Below are experts of layer 5 (counted from 0) of a mixture-of-experts language model. Rows are named router (the router's row for the expert), up (a neuron's input weights, with its number), down (a neuron's output weights, with its number) and show model dimensions 128-191. Each number is 128 + 24 x the weight over its row's rms, rounded and kept within 0 to 255.
After each expert's rows: a language model's description of what the expert responds to. This comes from a sample of Wikipedia text that the model never trained on.

# expert 4
router [140 130 130 139 132 112 117 116 155 121 126 121  72 103 124 135 102 117  99 142 135 157  91  81 168 159 124 108 163 104  92 161 116 125 141 147 138  91 113 106 148 128 112 122  78 128 135 111 120 109 137  74 125 141 115 126  87  82 124 174 147 125  94 185]
up1 [140 167 133 134 116 129 111 144 121 120 146 133  96 106 165 124  90 147 181 123 102 118 161 125 124 141 124 117 134 130  81 151 107 101 138 148 162 150  86 122 139 122 105 153 152  85 115 121 116 101  89 126 157 108 146  88  96 145 144 112 118 107 139 139]
down1 [105 139 119 157  99 151 120 140  84 136 133 151 125 123 145  78 107 157 152  76 132 112 129 102 132 131 117 164 157 132 173  75 166 131 112 125 126 148 105 172 108 109 144 128 152 120 130 101 119 124 172 146  89 104 125 137 131 114 138 118 153 111  83  96]
up2 [120 166 103 141  96 105 157 133 129 113 137 118 123 134 123 167 121 161 141  92 114 121 101 104 106 120 168  80 160 133 114 123 172  99 140 104  85 114 154 117 136  79  89 140 144 122 161 116 114  83 138 129 133 108 128 141 158 106 129 145 117 110 168 147]
down2 [ 79 138 123 112 177 134 146 126 111 113 153 152 103 136 157 124 109 153 104 127 175 122 142 129 118 106 106 166 127 115 149 104 138 122  82 133 155 135 113 140 135 145 136 122 125 111 100 211 158 119 113 137 181 141 118 163 113 150 114 151  85  97 129 171]
up3 [136  97 156  93 124  83 147  95  94 141 118 126  99 155 122 157 119 142  97 113 165 150 183  91 156 149  91  91 156 138 145 148 132 145 110 141 106 129 106 146 169  92 111 137 176 125 132 159 140 153 163 181 140 157 158 138 150 127 114 115 145 171 125 187]
down3 [145  66 154 119 129 114 126 112 157 111 106 109 131 114 110  98 139 131 132 140 132 143 136 122 141 185 127 108 117 130 123 125 116  97 110 170  84 101  94 129 155 124 145 121 134 152 194 147 140 108 191 161 104 111 145 126 107 132 114  98 118 118 142  85]
up4 [123 195 132 108 149 126 121 161 108 148 119 140 172 133 122 112 119 123 133 147 124 125  97 121 115 134 150 163 134 121 165 124 114 130 120 130  94 109  95 144 160  95 138 126 128 141 125  97  97 154 162 126 140 117  76  93 130 110 165 114 106 150 125 143]
down4 [101 149 163 145 112 121 125  94 108 141 105 109  79 122 116 118  99 103 113 136 125 102 144 143 140 113 125 157 138 144 133 125 145 127 131 121 129 135 115 145 118 151 124 150 139 162 116 133 104 125 148 117 131  76 157 119 144 163 157  92  93 107 134 106]
up5 [ 68 124 116 110 135 161 105 101 159 124  87 115 173  86 148 137 117 161 124 112 141 148  98 116 148 121 148 108 141 153 139 181 146 130 113 113 149  97 134 112 141 128 151 145  92 122  91  81 135 146 155 169  98 135 118  88 134 152 153 144 146 130 133 108]
down5 [ 58 116 105  94 110 112 132 113 125 110 135 129 112 114 164 151 125 112  96 126 144 106 109 133 149 161 112 128  94 119 118 126  88 141 124 140 159 133 111 139 122  60 121 150 170 139 123 106  82 108 143 111 139 134 138  68 157 101 167  82 115 125 113 106]
up6 [130 143 131 112 174 108 125 111 116 105 138 125  98 104 117 130 137 145 105 174 141  98  94 166 146 193 138 113 155 119 142 111  94 133 177 163  82 104 154 166 105 121  86 143  83 115 127 103 129  81 110 129 121  80 122  88 122 100 129 117 146 111  88 127]
down6 [116 138 121 111 122 154 128 111 123 157 128 169 171 120 124 127 134 160 154 104 149 129 120 107 184 157 121 126 108 144 113 141 159 172 147 123 171 124 121 120 112 120  94 132 122 120 146  91 106  98 140 121 151 152  73 142 152 132 147 138 183 142 127 124]
up7 [ 88 158 127  95  99 119 167 146 169 144 135 152 114 155 145 110  86 131  95 117 129 135 106 116 156 110  76 105 177  98 105 148 147 117 174 130 153 138 154 124 134  93 134 122 106 164 145 121 147 149 181 127 145 133  82 130 148 133 129 148 101 130 107 161]
down7 [ 98 124 139 143 148 133 184 100  79 141 161  87 167 152 167 113 162 158 145 128 140 126  76 127 162  96 139 117 121 138 133 104 139 105 126 149 147 134 129 107 144 137 137 139 114 106 144  99 128 114 148 153 159 169 114  88 176 146  94 142  64 126 178  60]
up8 [131 128 107 181 145 166 115 136 137  87 132  92 146 161 121 112 114 105 108 108 118 159 130 134  96 125  82 129 133 121  98 114 154 118 105 138 127 106 147 144 153 146 140 160 131 146 100 125 160 125 112 109 120 158 136 177 132 101 185 117  99 128 103 139]
down8 [107 148 148 147 152 148 103  88 115 164 104 160 156 136 103  83 112 175 139 123 116 154 108 107 131 114 140  93 152 133 133 130 149 135 130 101 134 132 119 106 132 115 114  97 159 114 114 100 103 137 119 181 113 109 102 164 138 100 133  96 120 134  96 111]
up9 [108 111 144 131 107  83 136 113 156 135 152 130 135 119 137 119  96 138 136 141  99 181 105 134 119 110 170 139 112  86 121 116 156 132 148  75 131 126 117 119 132 117 129 147 149 192 108 141 125 136 150 115 148 129 117 135  92  90 166 177 128 108 140 140]
down9 [143 122  98 129 118 101 151 143 128 114  93 162 133 145 102 141 125 100  99 172 146 123 135 105 131 147 174 116  89 112  82 102 132 120 112 108  80 118 132 119  76 109 151 207 177  93 121 168 121 128 127 116 119 110 159 139 121 129 111  92 151 125 132  98]
up10 [149 109 131 133 161 132  93 118 113 132 113 111 121 145 104 150 161 124 118 102 129 137 119 114 141 142 134 170 177 140  96 118  79 116 125 126 137 139 133 177 182 124 122  99 120 125 124 108 161 136 114 146 111 163 164 116 146  85  96 144 128 109 151 143]
down10 [182 129  83 129 145 120 142 136 115 126 191 133 130 151 107 127  97 128 144 136 136 136 170 124 131 151 138 124 169 131 133 127 134 121 134 159 128 120 164  76 136 122 106 120  92 135 139 118 139 181 126 103 133 125 145  98  71 136 119 137 109 110 103 119]
What it handles: Institution name words. Words inside names of institutions, organizations and awards, such as University, School, American, National, Academy of Arts, United States.

# expert 9
router [121  72 112 129 128 121  96 105 157  90 109 107  97 105 134 177 113 102 104 140 103 167 101 115 177 171 112 129 126 124 128 122 117 125 122 144 135 113  89  67 147 155 101 139 124 134 173 125 152 101 150 115 161 133 126 118  94  94 129 130 124 108 108 112]
up0 [103 106 130 156 126 144  90 142 128 141 137  97 114 130 166 180 177 135 153 139 160 106 143 145 148 130  91 116 106 100 141  97 120 123 103 125 149 186  98 138 149 140  85 149 161 151 118 167 156 139 191 140  90 133  99 180 151 139 130  87 111 145 133 142]
down0 [166 153 110 145 112 110 123 125 163 136 148  96 119 130 159 112 111 156 138  84  98 112 148 115 133 135  94 160 128  91 121 137 141 132 162 141 145 102 167 116 193 123 147 162 118 136 110 106 134 142 156 163 163 137 150  90  94 129 131 118 114 111 140 128]
up1 [134 111 151 126 172  99  99 151 151 140 148 125 150 109 168 117  98  99 123 122 102 150 129 123 119 125 153 103 104 127 123 137  69 139  96 159 145 168 138 100 114 190 103 106 127  94 131 149 171 179 116  98 154 129 103 112 131 167  89 127 112 151 135  95]
down1 [ 91 114 127 155 158 132 145  78 117 126 150 180 120 128  94 144  92 127 122 160 156 137 129 157 116 130 135  84 159 167 114  99 146 135 102 130 132 145 140 155 127 124 132 152 143 109 115  86  60  80 173 128 145 112 150 180 136 121 117 135  81 120 106 159]
up2 [112 137 141 111  85 167 133 124 134 109 128 115 129 106 114 156 157  86 115 108 144 134 123 131 116 107 104 155 123 111 133 165 133 121 116 102  63 105 101  84 129 114 116 118  99 123 153  96 136 146 109 127 118 108 108 152 155 107 127 152 132  87 120  94]
down2 [131 156 143  96 151 109 131 122 167 133 137 139 111 143 134 126 108 160  95 168 164 106  94 110 121  77 101  96  93 139 126 111 147 137 161  76 131 125 127 124  74 143 107 135  88 129 104 114 110 160  77  90  97 108 162 107 145 112 111 122 143 136 136  99]
up3 [133  91 116 116 150 114 114 104 154  84 171 115 133 123 115 151 155 142 119 119 107 118 114 157 125 116 125 126 115 115 149 145 147 130 168 151 114 136 135 129 133 118 160 107 141 113 171 125 121 154 140 130 161 128 110 114 126 128 117 108 151 137 106 132]
down3 [ 91 150 123 141 117 132 146 148 134 149 108 136 107 168 120 113 110 135 141 133 163 156  95 122 141 115 155 117 105 147 164 113  98 117  99 114 104  65 116 110  81 117 129 123 141 141 146 127 130 121 129 145 133 148 119 149 118 123 123 117 122 137 127 102]
up4 [152 135  99 134 185 144 105  78  97 114  94 127  81 138 126  89 176 151  92 123 116 168 161 141 149 148 156 120 173 152 151 149 131 176 124 132 134 139 120 179  97 192 127 114 101 139 114  89 138 159 148  98 136 167 165 123  89 106 117 138 133 102 136 108]
down4 [133 115 151 110 136 168  98 111  90 112  82 118 120 117 143 144 124 130 116 146 149 117 144 156 143 159 121 103 123 142  86 111 119 126 136 137 137 113 152 136 118 118 105 109 124 165 161 135 142 106 110  82 141 148 154 131 151 156 117 110  92 124 119 121]
up5 [137 127 166 156 131 159 150 131  93 126 169 150 110 171  94 131 142 120 106 103 146 123 113 123 157 126 149 108 131  74 166 118 101 108  94 108 117 100 142 150 155 144 124 145  67 138 150 127 105 153 114 138 121 150 116 113  80 146 125 143  77 146 102  62]
down5 [147 126 126 127 144 160 119  99 140 175 125 151 112  95 104 121  89 140 146 116 140  92 141 150 108 129 104 100 148 136 130 107 104 100 122 153 126 113 211 129 123 128 123 138 117 116 153 120 109 145 151  92 161 134 166 162 148 143 160 130 117 132 153 188]
up6 [133 172 107 100 148 163 167 134 129 110 120  94 156 105 155  98 163 139 134 135  96 139  80 140 146 111 135  96  97 122 100 137 108 103 143 127 135  90 113 180 143 102 107 143 108 142 150 152 160 116 125 159 144 124 128 108 152 114 145 118 137 116 155 133]
down6 [140 126 105 150 129 151 117 102 172 140 143 130  84 121 135  96 131 107 171 133 112 122 102 145 112 111 113 170  69 137 111 149 136 134 165  95 179 175 149 168 111 107 121 127 136 149 139 106 124 138 182 112 123 124 150 132 138 119 105 165 181 146 156 106]
up7 [126 106 152 108 147 110 129 144 134 116 116 122 130 152 127 132  95 117 123 119 102 135 129 172 127  96 154 154 122  91 135  92 108 193 130 145  94 115 141  59 151 151 123 145 113 147 122 136 110 113  94 169 159 115 138 146 151 135 166 132 108 130 160  90]
down7 [103 110 116 160 137 142 139 124 123 115 118 112 129  94 133 120 134  91 155  87 143 105 130 134 126 146  85 137 116 111 124 140 112 144 117  88  97 150 107 177 162 118 115 149 147 165 105  68 144 129 149 104 135 146 100 106 111 122 103 111 126 121 124 112]
up8 [ 94 114  82 104 131 144  98 117 153  95 144 124 151 145 113 160 159  93 117 114 135 151 113 153 143  95 128 143 119 116 138 109 164 161 124 100 125 158  94 144 142 133 171 118 144  67 168 128 167 135 130 137 185 154 140  98 112 130 127  96  94 131 131 105]
down8 [102 106 118 104 111 122 145 130 170  89 135 114 122 100 102 123 123 163 173 150  96 161 127 132 145 112 170 153 113 122 105 138 192 113 147 141 143 128 151  74 123 106 114 158 145 155 150 132  91 121 134 154 144  96 140 150 121 167 114 128 142 126 145 141]
up9 [109 161 126 157 132 140  98 132 109 174 158 192 147 118 160 113 136 125 104 121 112 117 132  91 123 103 149 106  95 171 144 158 133 117 148 115 114 133 124 120  44 172 103  90 100 153 105 102 142 146 120 141 115 141 149 107  99  79 122 112  87  97 140 101]
down9 [186  96  71  97 126  93 140 128 167  94 103 127 103 114 115 113 155 117 148 115 149 188  94 125 181 121 119 107 120 100  86 128 132  80 170 147 106 141 138 111 154 122 118 150 133 129 151 120 148 159 151 102 128 138 120 119 131 139 153 146 142 171 146 143]
What it handles: Years and numbers. Years and digit pieces in dates, lifespans, tables and coordinates, such as 2019, –19, (18 62 –1939), DOI numbers.

# expert 2
router [110 102 110 143 108 149  99  99 143 130 112  83  84 109 157 145  95 101 125 109 160 140  79 110 127 148  95 120 113  92  94 180 137 138 121 133 136 104  78  29 121 128 120 118 113 138 140 159 105 114 117  97 147 125 144  89 129 114 174 133 151 122 117 136]
up0 [104  85 106 184 181 125 118 112 137 128  77 109 103 148 144 163 109 123 116 124 140  82 114 121 170 141 156 127 138  85 127 140 117  75  79 161 147 103 112 102 115 140 124 130  87 124 141 152 132 100 127 127 122 118 161  82 167 166 129 132 126 132 125 164]
down0 [ 64  89 133 160 121 110 140 103  70 115 139  90 109  95 151 116 114 146 127 140 148 104 106 161  92 148 123 143 122 119 158  76 157 161 114 155 138 115 164 112 156 146 159 130 129 128 126 110 138  81  99 143 117 124 161 104 150 138 104 125 154 154  80 100]
up1 [ 76 137 118 118  72 127 106 107 130 103 146  96 117 127 150 126 108  98 126 114 113 143 109 140  95 143 159 156 105 129 113 122  69  98 103 120  93 173 138 120 135 129 132 119 132 120  97 141 125  96  90 125 119  79 141 150  92 151 144 162 115 136 148 134]
down1 [136 135 144  93 153 116 141 100 129 124 127 144 139 150 127 147 111  96 124 131 155 130 124 156 130 111 130  94 145  95 110 144 119 117  94 104 117 152 129 134 162  90 164  88 176  67 109 159 135  94 172 127 141 166 132 158 122  88 148  90 114 132 103 140]
up2 [125 150 157 127  77 161 142  77 150 101 156 141 108  97 144 126 118 114  97 130 120 107 143  87 121 156 125 116 164 145 154 151 125 153  77 168  94 160 114 127  83 171 134 117 153  83 113 138 129 127 116 120 122 147 134 199 125 176 158 159 137 149 116  99]
down2 [146 105 146 114 108 108 132 107 148 135 119 128 140 119 128 131 114  77 111 122 130 121 179 105 104 123 105 132 132 132  82 110 145 127 170 106 119 135 125 137 110  98 116 128 171 145 123 123  90 134 133 120  89 176  96 119  95 125 112 144 114 151 102 117]
up3 [ 87 145 154 166 140 168 133 151 108 120 106 128  96 163 152 161 151  74  99 146 106 121 145 163 126 130 118  92 126 141 142 117 142 120 163 112 124  71 118 114 166 123 133 131 124 113  93 132  97 100 132 141 140 133 120 110 105 121 158 103 136 101  81 116]
down3 [119 131 107 155 109 117 181 180 108 133  79 107 105 155 142 180 147  62 145 147 111 100 142 148 107  90 123  89 128 126 143 106  89 128 134  93 118 153  82 151 124 128 146 109 111 125 123 109 133 114 117  91 153 146 136 133 108 144 191 126 125 112 125  91]
up4 [166 119 167 129 121 145 147 169 131 100 147 158 162 120 168 108 132  83 108 132 125 174 120 155 151 114 103 105 115 175  99 116 157 133 122 127 134 115 136 119 110 132 150 107 117 144 144 136  97 160 105 116 187 106 150 151 177 146 149 123 161 122 196 135]
down4 [109 113 138 126 123 144 110 119 134 141 141  88 102 121 144 122 141 153 131 104 125 101 126 117 137 118 155 125 136 126 121 116  98 137 167 124 138  93 121 123 121 155 133 138  73 129 106  82 117 106  83 153 140 114 106 145 124 128 117 125 117 124 145 135]
up5 [178 113 126 140  76 177 104 118 143 129 126 118 109 122 121 158  85 161 124 131 120 104 152 141 132 112 108 148 111 171  97 136 138 153 134 103 132 145 151 104 140 155 146 127 150 135 137 103 143 103 151 133  66 126 196  36 117 160 126 113 126 102 157 124]
down5 [146 124 147 106 125 137 115 116 133 143 156 135 142 148 106 145 117 130 111 131 146 122 147 108 193 120 110 147 108 151 130 113 106 112 120 115 123 103 131 153 164 130 123 118 149 160 109 114 148  98 131 171 125 122 143 116  79 104  96 134  88 134 122 126]
up6 [105 146 128 149 116 140 108 169 117 127 113 120  99 126 125 142 121 124 144 102  80 135 134 128 143 146 137 115 120 110 112 170 110 125 142 105 146 104 105  88 107 110 141 105 108 137 159 113 145 139 139 106 145 119 138 164 138 129 123 136 146 116 155 110]
down6 [102 120 129 140 125 102 155 151 123 156 184 149 138 174 112  90 130 129 110 116 140 129 138 114 125 111  89 151 117 147 122 125 126 127 109 123 132 140 142 152  46  94 124 148 136 166 169 138  83 133 151 143 156 100 127 181 119 156  84 152 131 130 136 136]
up7 [172 115 122 127 130 184 127  95 140 146 138  89  99 132 106 126 149 150 129 133 157 106 146  63 110 142 119  96 179  90 116 167 124 109 136  96 135 119 155 111 107 122 105 159 151 144 163  88 148 164 151 115 146 126  87 134 133 121  89 128 132 101 143 132]
down7 [111 124 152  95 118 165  97 121 105 192 138 157  94 162 139 119 135 117 126 127 100  87 116  96 131 136 139 111 153  95 128 122  99 115 115 112 119 134 145 131 161 110 114 138 133 126 186 114 168 151 134 103 156 108 127 137 120 105 110 145 129  89 117  90]
up8 [ 95 143 124 116 133 154 117  91 119 106 143 107 113  90 169 111 144 113 128 103 131 126  88 148 107 133 132  69 136 127 110 151 131 108 150 132 112  84 128 131 122 113 138 153 158 126 107 121 108 158 119  80 111  99 158 130  96 146 171 167 169 101 133 121]
down8 [100  87 101 148 135 135  97 103 133 111 137 161 131 106  89 148  91 102 124 140 144 168 136  86 165  85 150 128 113 104 163 150 105  75 146 156 175 114 137 107 128 157 147 123 129 115  80 136 142 121 110  95  79 138 110 115 131 107 145 122 152 138  96 107]
up9 [ 94 117  78 134 124 155 121 162 108 113 117 116  90 120 133 140 124 125 132 119 115  67 100 163 146 163 121  90 146 106  89 134  97 138  84 127 109 146 126 117 152 144 141 132 148 160 103 175  83  71 106 110 160 142 115 112 103 164  80 126 146 120 125 140]
down9 [107 148 111 152 145 110 129 116 128 107 109  76 103 152 161 178 161 122 126 100 138 114 110 163 113 147 136 157 107 184 105 130 146  96 124 122 114 143  90 143 134 144 104 132 101 157 155 185 115 132  99 160 150 122 125 121 116 148  94 144 142 163 175 138]
What it handles: Personal surname pieces. Word pieces inside people's surnames, often after a first name in cast lists, rosters and tables, such as Shaugh-ness-y, Rosen-thal, Cu-omo, Smith.

# expert 18
router [121 131 164 140 114 101  93 107 164  85 119 115  90 120 143 155  96 168 136  95 120 129 106 111 140 155  50 108 163 104 111 128 133 131 102 158 121 116 103 147 157 156 137 155 103 162 141 129 162 100 146 102 130 115 203 133 101 116 149 105 137  83 144 134]
up0 [121 132 105 148  92 138 120 132 146 121 156 109 166 100 132 131 105 138 106 120  60 159 100 149 114 135  89 142 148 112 134 118 125 110 137 119 170 133 139 154 136 136 112 126 103 154 160 114 117 146 114  99 136 140 122 108 138 115 177 111 130  99 164  98]
down0 [ 99 142 109 146 100 118 116 115 150 149 126 158  94 155 137 136 123 112 129 158 109 131  99 149 104 109  99  92 169 179 127 120 138 146  95 157 144 150 185 118 120 124 111 176 142 133 158 158 108 126 106 103 130 150 115 114 140  61 151 141 113  71 113 149]
up1 [134 105 147 101 108 155 145 130 107 129 155 117 126  70 151  97 154 123 129 124  85  95  88 120 172 114  98 111 121 113 126 151 185 125 131 126 137 121 144 145 118 129 115  98 141 166 183  96 103 123 170 122 159  97 158 110 133 157 145 158 147  98 116 187]
down1 [101 114 131 160 108 142 110 104 109 126 127 146 159 109 120 161 118 110 138 141 140 142 164  76 109 143  91 127 116 163 125 147  77 124 142 148  87 139 136 110 159 147  96 143 130 115 166 121  81 143 103 142 152 140 112 138 173 152 125 124 107 132 107 177]
up2 [117  86 114 140 143 141 127 122 130 135 170 146 105 136 179 192 135 104 146 145 158 149 124  82 152 147 112 137 154 132 111 112 151  91  55 139 111 146 178 153 127 113  96 145 119 122 130 100 142 108 142 118  80 148 189 118 124 116 142 124 130  96 121 160]
down2 [150 150 108 131 136 146 165 132 119 113 126 139 137 126 104 163 116 151 141 109 139 141  98 141 175 144  70 135 123 159 133 161 137 100 148 117 155 150 139 109 147 138 121 154 105 127 131 131  94 152 163 148 117 132 169  96 137 150 119 137 175 138 159 142]
up3 [113  77 164 119 192 146  76 115 152 125 108 112 127 142 103 120 108 125 150 163 117 111 157 119 150 133 131 165 137  82 129 106 136 151 123 138 143 149 138 173 165 148 133 113  98 162 111 138 121 140 118  85 130 126 113 100 133 153 155 142 148  86 111 160]
down3 [ 78 154 148 156 105 138  72 151 142 145 143 126 139 167 106 118 113  99 120 135 159  94  93 143 126  91 105 156 114 115 138 172 114 101  86 139 133 109 142 104 131 109 107  88 112 138 114 113 122 124 156 114 152 130 124 126 158 110 138 154 106 106 142 126]
up4 [154 123 149  92 123 169  74 131 134 145 146  90 120 127 119 127 147 111 156 139 102 124 139 127 143 111 123 122 164 137 111 102 110 115 122 122  95 106 115 143 162 179 141 168 119 152  99 132 145 156 124 156 138 142 138 160 127 122 119 100 134 134 113 152]
down4 [107 170 107 101 151 153 117 145 132 169 165 117 133 135 125  93 183 121 106  88 125 129 110 186 117 156  93 166 146 138 122 155 149 156 130 153 127 128 150 105 177 129 177 111 133 202 130 134  85 202 113 141 129 158 114 164 142 124 156 105 124 138 152 174]
up5 [124 114 127 166 112 103 105 184 121 122 145 131 158 153 145 117 135 131  97 120 157 137 135 161 107 109  88 130 111 108  81  62 152 149 134 159 167 142 134 143 131 174 104 133 120 127 131 114 102 144 132 149 105 111  80 107  97 131 131 119 149 150 156 124]
down5 [163 134 108 119 129 147 147 143 115  91 105 128 146  82  90 163 151 124 108 141 137 154 141 111 143 135 125 117 133 140 118 133 146 137 165 132 130 148 157 142 109 151 152 132  91 137 133 122 115 165  79 141 134 116  68 171 137 105 153 112 140 108 107 107]
up6 [ 69 167 161 115 120 118 118 180 129 156 107 158  99 112 146 135 140  97 137 183 130 112  93 128 145 105  73 147 102 151 165 113 187 138 114 167 142 126 118 179 140 118 169 103 136 146 151 120 124 136 122 140 157 101 159 127 158 134 162 149  99 133 132 131]
down6 [123 125 142 136 170 108 125 101 168 129 124 121 112 165 128 129 120 146  99 113 137  96 132 112 110 131 161 136 195 101  91 103 113 104 157 121 169  85 152 159  99 138 123 139 111 150 135 151 113 119 130 112 154 167 142  74 128 110 105 160 137 163 136 109]
up7 [101 149 110 172 129 105 116 112  85 102 138 104  85 133 138 154 129 109 117 105 122 103 119  86 154 127 125 154 147 142 140 124 118 148 143 174 158 126 151 142 189 143 118 162 153 145 145 121 135 118 108 117 149 137 170 160 129  94 164  92 102 150 150 149]
down7 [145 137 115 122 141 168 124 138 183 120 142 165 123 122 103 143 144 127 112 118 135  93 171 126 144 127 118  60 112 170 130 159 127  89 111  94 136 122 134 136 127 153  91 130 141 123 169 165 112  97 147 116 115 156 139 106 115 147 114 111 154 153 133 141]
up8 [140 162 172  86  87 132  49 164 157 141 135 127 123 124 103 110 120 107 145 111 151 113 128 105 175 189 110  89 128 154 115 184 131 133 133 137 122  98 139 176 126 119 141 111 121 114 116 124 164 163 126 108 131 124 159 134 139 161 112 107 115 103 137 135]
down8 [158 163 176 126 185 122 115 130 118 128 154 133 129 118  96 124 138 118 106  97 139 120 147 109 168 107 139 128 116  99 153 112 119 136 114 111 118 129 112 119 116  98 101 111 120 108 114 114 116 135  92 135 123 171  99  97 148  69 110 127  99 142 130 121]
up9 [163 113 122  92 120 135 103 133 133 151 131 120  63 144  99 132 145 144 111 142 112 143 163 105 110 110 121 102  98 165 128 125 160 179  73 158 144 134 119 130 117 144  75 139 102 103 144 141 134 145 166 129 146 133 181 128  43 165 102 137 110 145 141 140]
down9 [111 146 130  65 135 136 142 126 122 143 143  53 116 122 110 121 117 108 114  89 146 153 126 129 141 134 177 131 121 128 108 102 178 120 120 137 157 129 162 121 135 139 116 134 160 184 107  99 130 148 155 159 134 145 124 104 131 129  92 152 101 146 127 151]
What it handles: Table units and symbols. Units, symbols and header cells in data tables and coordinates, such as km, %, ±%, Votes, N/W, and digits after decimals.

# expert 29
router [103  94 131 148 110 151 122 146 140 131  93 127 120  92 157 141 116 138 104 130 158 159 100 121 174 126 148 151 117 127 115 163 138 121 119 134 143 109 122  97 132 143 106 115  95  94 137 144 127  94 126 111 150 182 191 114 112  98 180 161 112 162 133 113]
up0 [125 138 128 152 119 122 119 137 154  73 135 126 142 145 131 116 115 124 178 170 134 143 145 145 174 102 141 138 128 124 154 166 148  89 123 134 135 119  94 137 119 113  83 146 122 103 106 106 162 128 109 122 116 180 128 148 137 130 137 136 158 170 126 176]
down0 [162 145 177 108 126 131 150 130 116  99 128 136 127 122 157  62  95  83 148 123 150 173 136 115 123 135 113 128 171 135 144 114 116 158 120 140 141 153  74 163 138  95 107 124 123  95 149 116 138  97  91  99  85 126 148  76 143 142 151 153 165 121  86  85]
up1 [140 101 131 112 144 119 134 125 143  99 135 133 112 146 152 150 135  89 108 157 108  90 119 134 155 139 131 146 127 100  86 131 122 117 115 113 111 175 115  97 116 122 106 135 115 130 151  72 168 146 132 120 142 146 170 115 102  95 159 120 128 154 164 151]
down1 [144 149 142 108 154 134 154  90 108 101 168  73 172 116 129 145 109 132 132 157  99  87 156 140 107 118 153 152 108 157 117 128 118 120 106 153 108 124 129 142 144 144 113 165 114 136  78  86 141 161 115 162 149 141 137 106 130 150 117 123 121 187 127 107]
up2 [127 128 151 164 108 159 100 139 124 134 145 175 100 127 127 125 159 115  94  63 136 133 108  89 157 129 146 133 107 129 126 152 109 197 115 127  95 131  91 132 128 101 116 158 111 109 111 156 150 168 144 125 144 104 137  99 148 180 140 153 171 156 106 114]
down2 [131 141 136 128  92 105 116 138 120  96 138 104 109  95 117 103 132 103 103 111 108 162 112  89 138 111 125 131 121 168 132 117 143  90 144 171 113 143  94 170 117 126 126 159 109 156 117  98 127 116 115 172 160 108 131 125 126 120 152 147  93 157 128  84]
up3 [114 156 100 132 116 165 116 140 146 126 140 119  99 135 146 144 134 107 144 138  87 171 132 116 159 110 115 137 163 148 120 188 135 137 118 123  93 114  88 176 141 179 133 150 122 135 130 142 113 161 126 151 107 149  99 138  89 120 124 169 125 153 141 116]
down3 [101 133 138 121 130 153  98 153 131 142 119 111 133 133 110 149 181  99 139 103 143 105 137 151 148 131 166 152 155 129 107 125 122 142 123 132 123 154 157 135  93 144 141  89 116  74 138 137 151 136  73 159 123  72 146 140 106 128  91 125 104 119 111 129]
up4 [153 133 112 105 138 123 145 109 141 147 152 142 125 162 137 162 128 156  95 169 192 106 128 134  83 117 143 158 156 122 134 112 123 163 108 126 154 138 164 132  99 117 153 101 172 126 155 135  99 100 128 109 115 166 155  85  80 146 141 123 136 155 130 113]
down4 [160 122 167 153 127 134  83 117  89 128 111  73 114 142 128 143 157 102 112 161 135 101 166 102  88 122 120 135 139 145 107 125 126  93 151 150  82 138 135 112 132 117 138 137 151 131 143  88 127 130 139 152 122 122  98  67 143 127 147 117 142 131 117 128]
up5 [124 114 105 173 158 110 117 190 161 149 128 132 148 140 142 147 150 119 133 169 124 143 124 158 131 123 186 129 135 123 142 121 175 149 122 103 118 147 109 116 108 102 106 133 109 115 115 152 142 151 128 105 128 136 153 130 124 121 167 141 121 142 143 163]
down5 [ 85 136  96 116 138 121 139 185 130 146 118 120 163 122 153 160 137  99 109 122 135 119 102 128 127 112 177 133 131  85 145 139 149 128 120 103 150 131 134 139 122  92 150 101 125 147 139 151 108 130 125 104  94 143 135 123 113 110 156  78 127 128 124 129]
up6 [113 150 131 135 148 128 155  71 116 107 120 140 152 111 124 151  74 161 145 115 143 168 118 135 129 158 130 191 130 120 140  92 170 143 121 122 131 151 158 119 172 169 191 103  77 129  93 151 127 107 114 118 142 119 165  82 160 143 176 130  90  94 167 164]
down6 [137 139 162 126 123 110 137 124 135 148 125 185 148 132 110  84  75 146 156  94 130 122 127 127 124 153 153 194 133 116 112 105 112  75 162 141 116 114 127 110  74 142 161 138 105 118 133 119 137  91 132 180 136  94 155 109 115 152 136 107 139 126  93 139]
up7 [141 125 195 135 112  77 120 104 120 107 128 141 135  80 141 175  76 130 118 160 154 135 149 124 120 131 102 182  95 131 137 150 115 141 161 127 116  83 137 142 159 148 129 130  99 120 142 146 125 113 132 174 160 154 104 133 125 125  92 173 120  97 128 139]
down7 [134 152 172 118 137 120 119 121 151  71 106 127 145 115 165 113 120  84 110 173 170 121 150 105 144 137 131 140 141 134 126 120 118 140 117 104  91 101 159 134 193 131 108 121  82 109 149 112 133 114  89  94 137 119 116 132 159 100  63 151 160 165  66 103]
up8 [115 154 106 114 135 133 115 135 159 162 115  99 103 123 137 170 151 153 148  80 144 122 148 136 117 138 163 150 108 117 152 127 122 146 128  89 125 127 135 141 169 114 123 155 115 136 137 175 103  81 146 115 139 147 179 140 114 109 118 122 128 149 138 144]
down8 [140 124  84 181 110 129 147  91 162 157 131  92 110 122 156 113 104  89 103 126 144 117 109 156 116 135 147  76 167  96 143 171 146 128 132 114 127 191 138 164 122 118 132 142 116 109 149 142 138  92 112  68  91 127 146 107 159 138 135 144 129 178 113 104]
up9 [100 102  82 124 125 135 138  82 152 146  91 106 146 102 141 148 137 145 103 112 129 140 112 114 187 134 126  65 159 105 155 107 123 145 135 136 163 102 168 124 152 102 109 103 128 111 162 155 115 143  85 154 106 127 146 121 148 141 119  95 110 140 114 144]
down9 [115  82  81 149 106 125  92 105  98 168 141 126 148  97 137 158 133 127 134 187 107 164 124 122 152 101 110 103 121 161 136 120 166 121  96 111 138 123 141 144 135 156 104 122 133  99 113 141 114 134 113 136 156  94 153 129 108 168 169 124 136 158 109 125]
What it handles: Foreign name pieces. Letters and accented characters inside non-English names of people, clubs and places, such as Józ-s-ef, Žel-je-zničar, Al-Ah-ly, ó, č.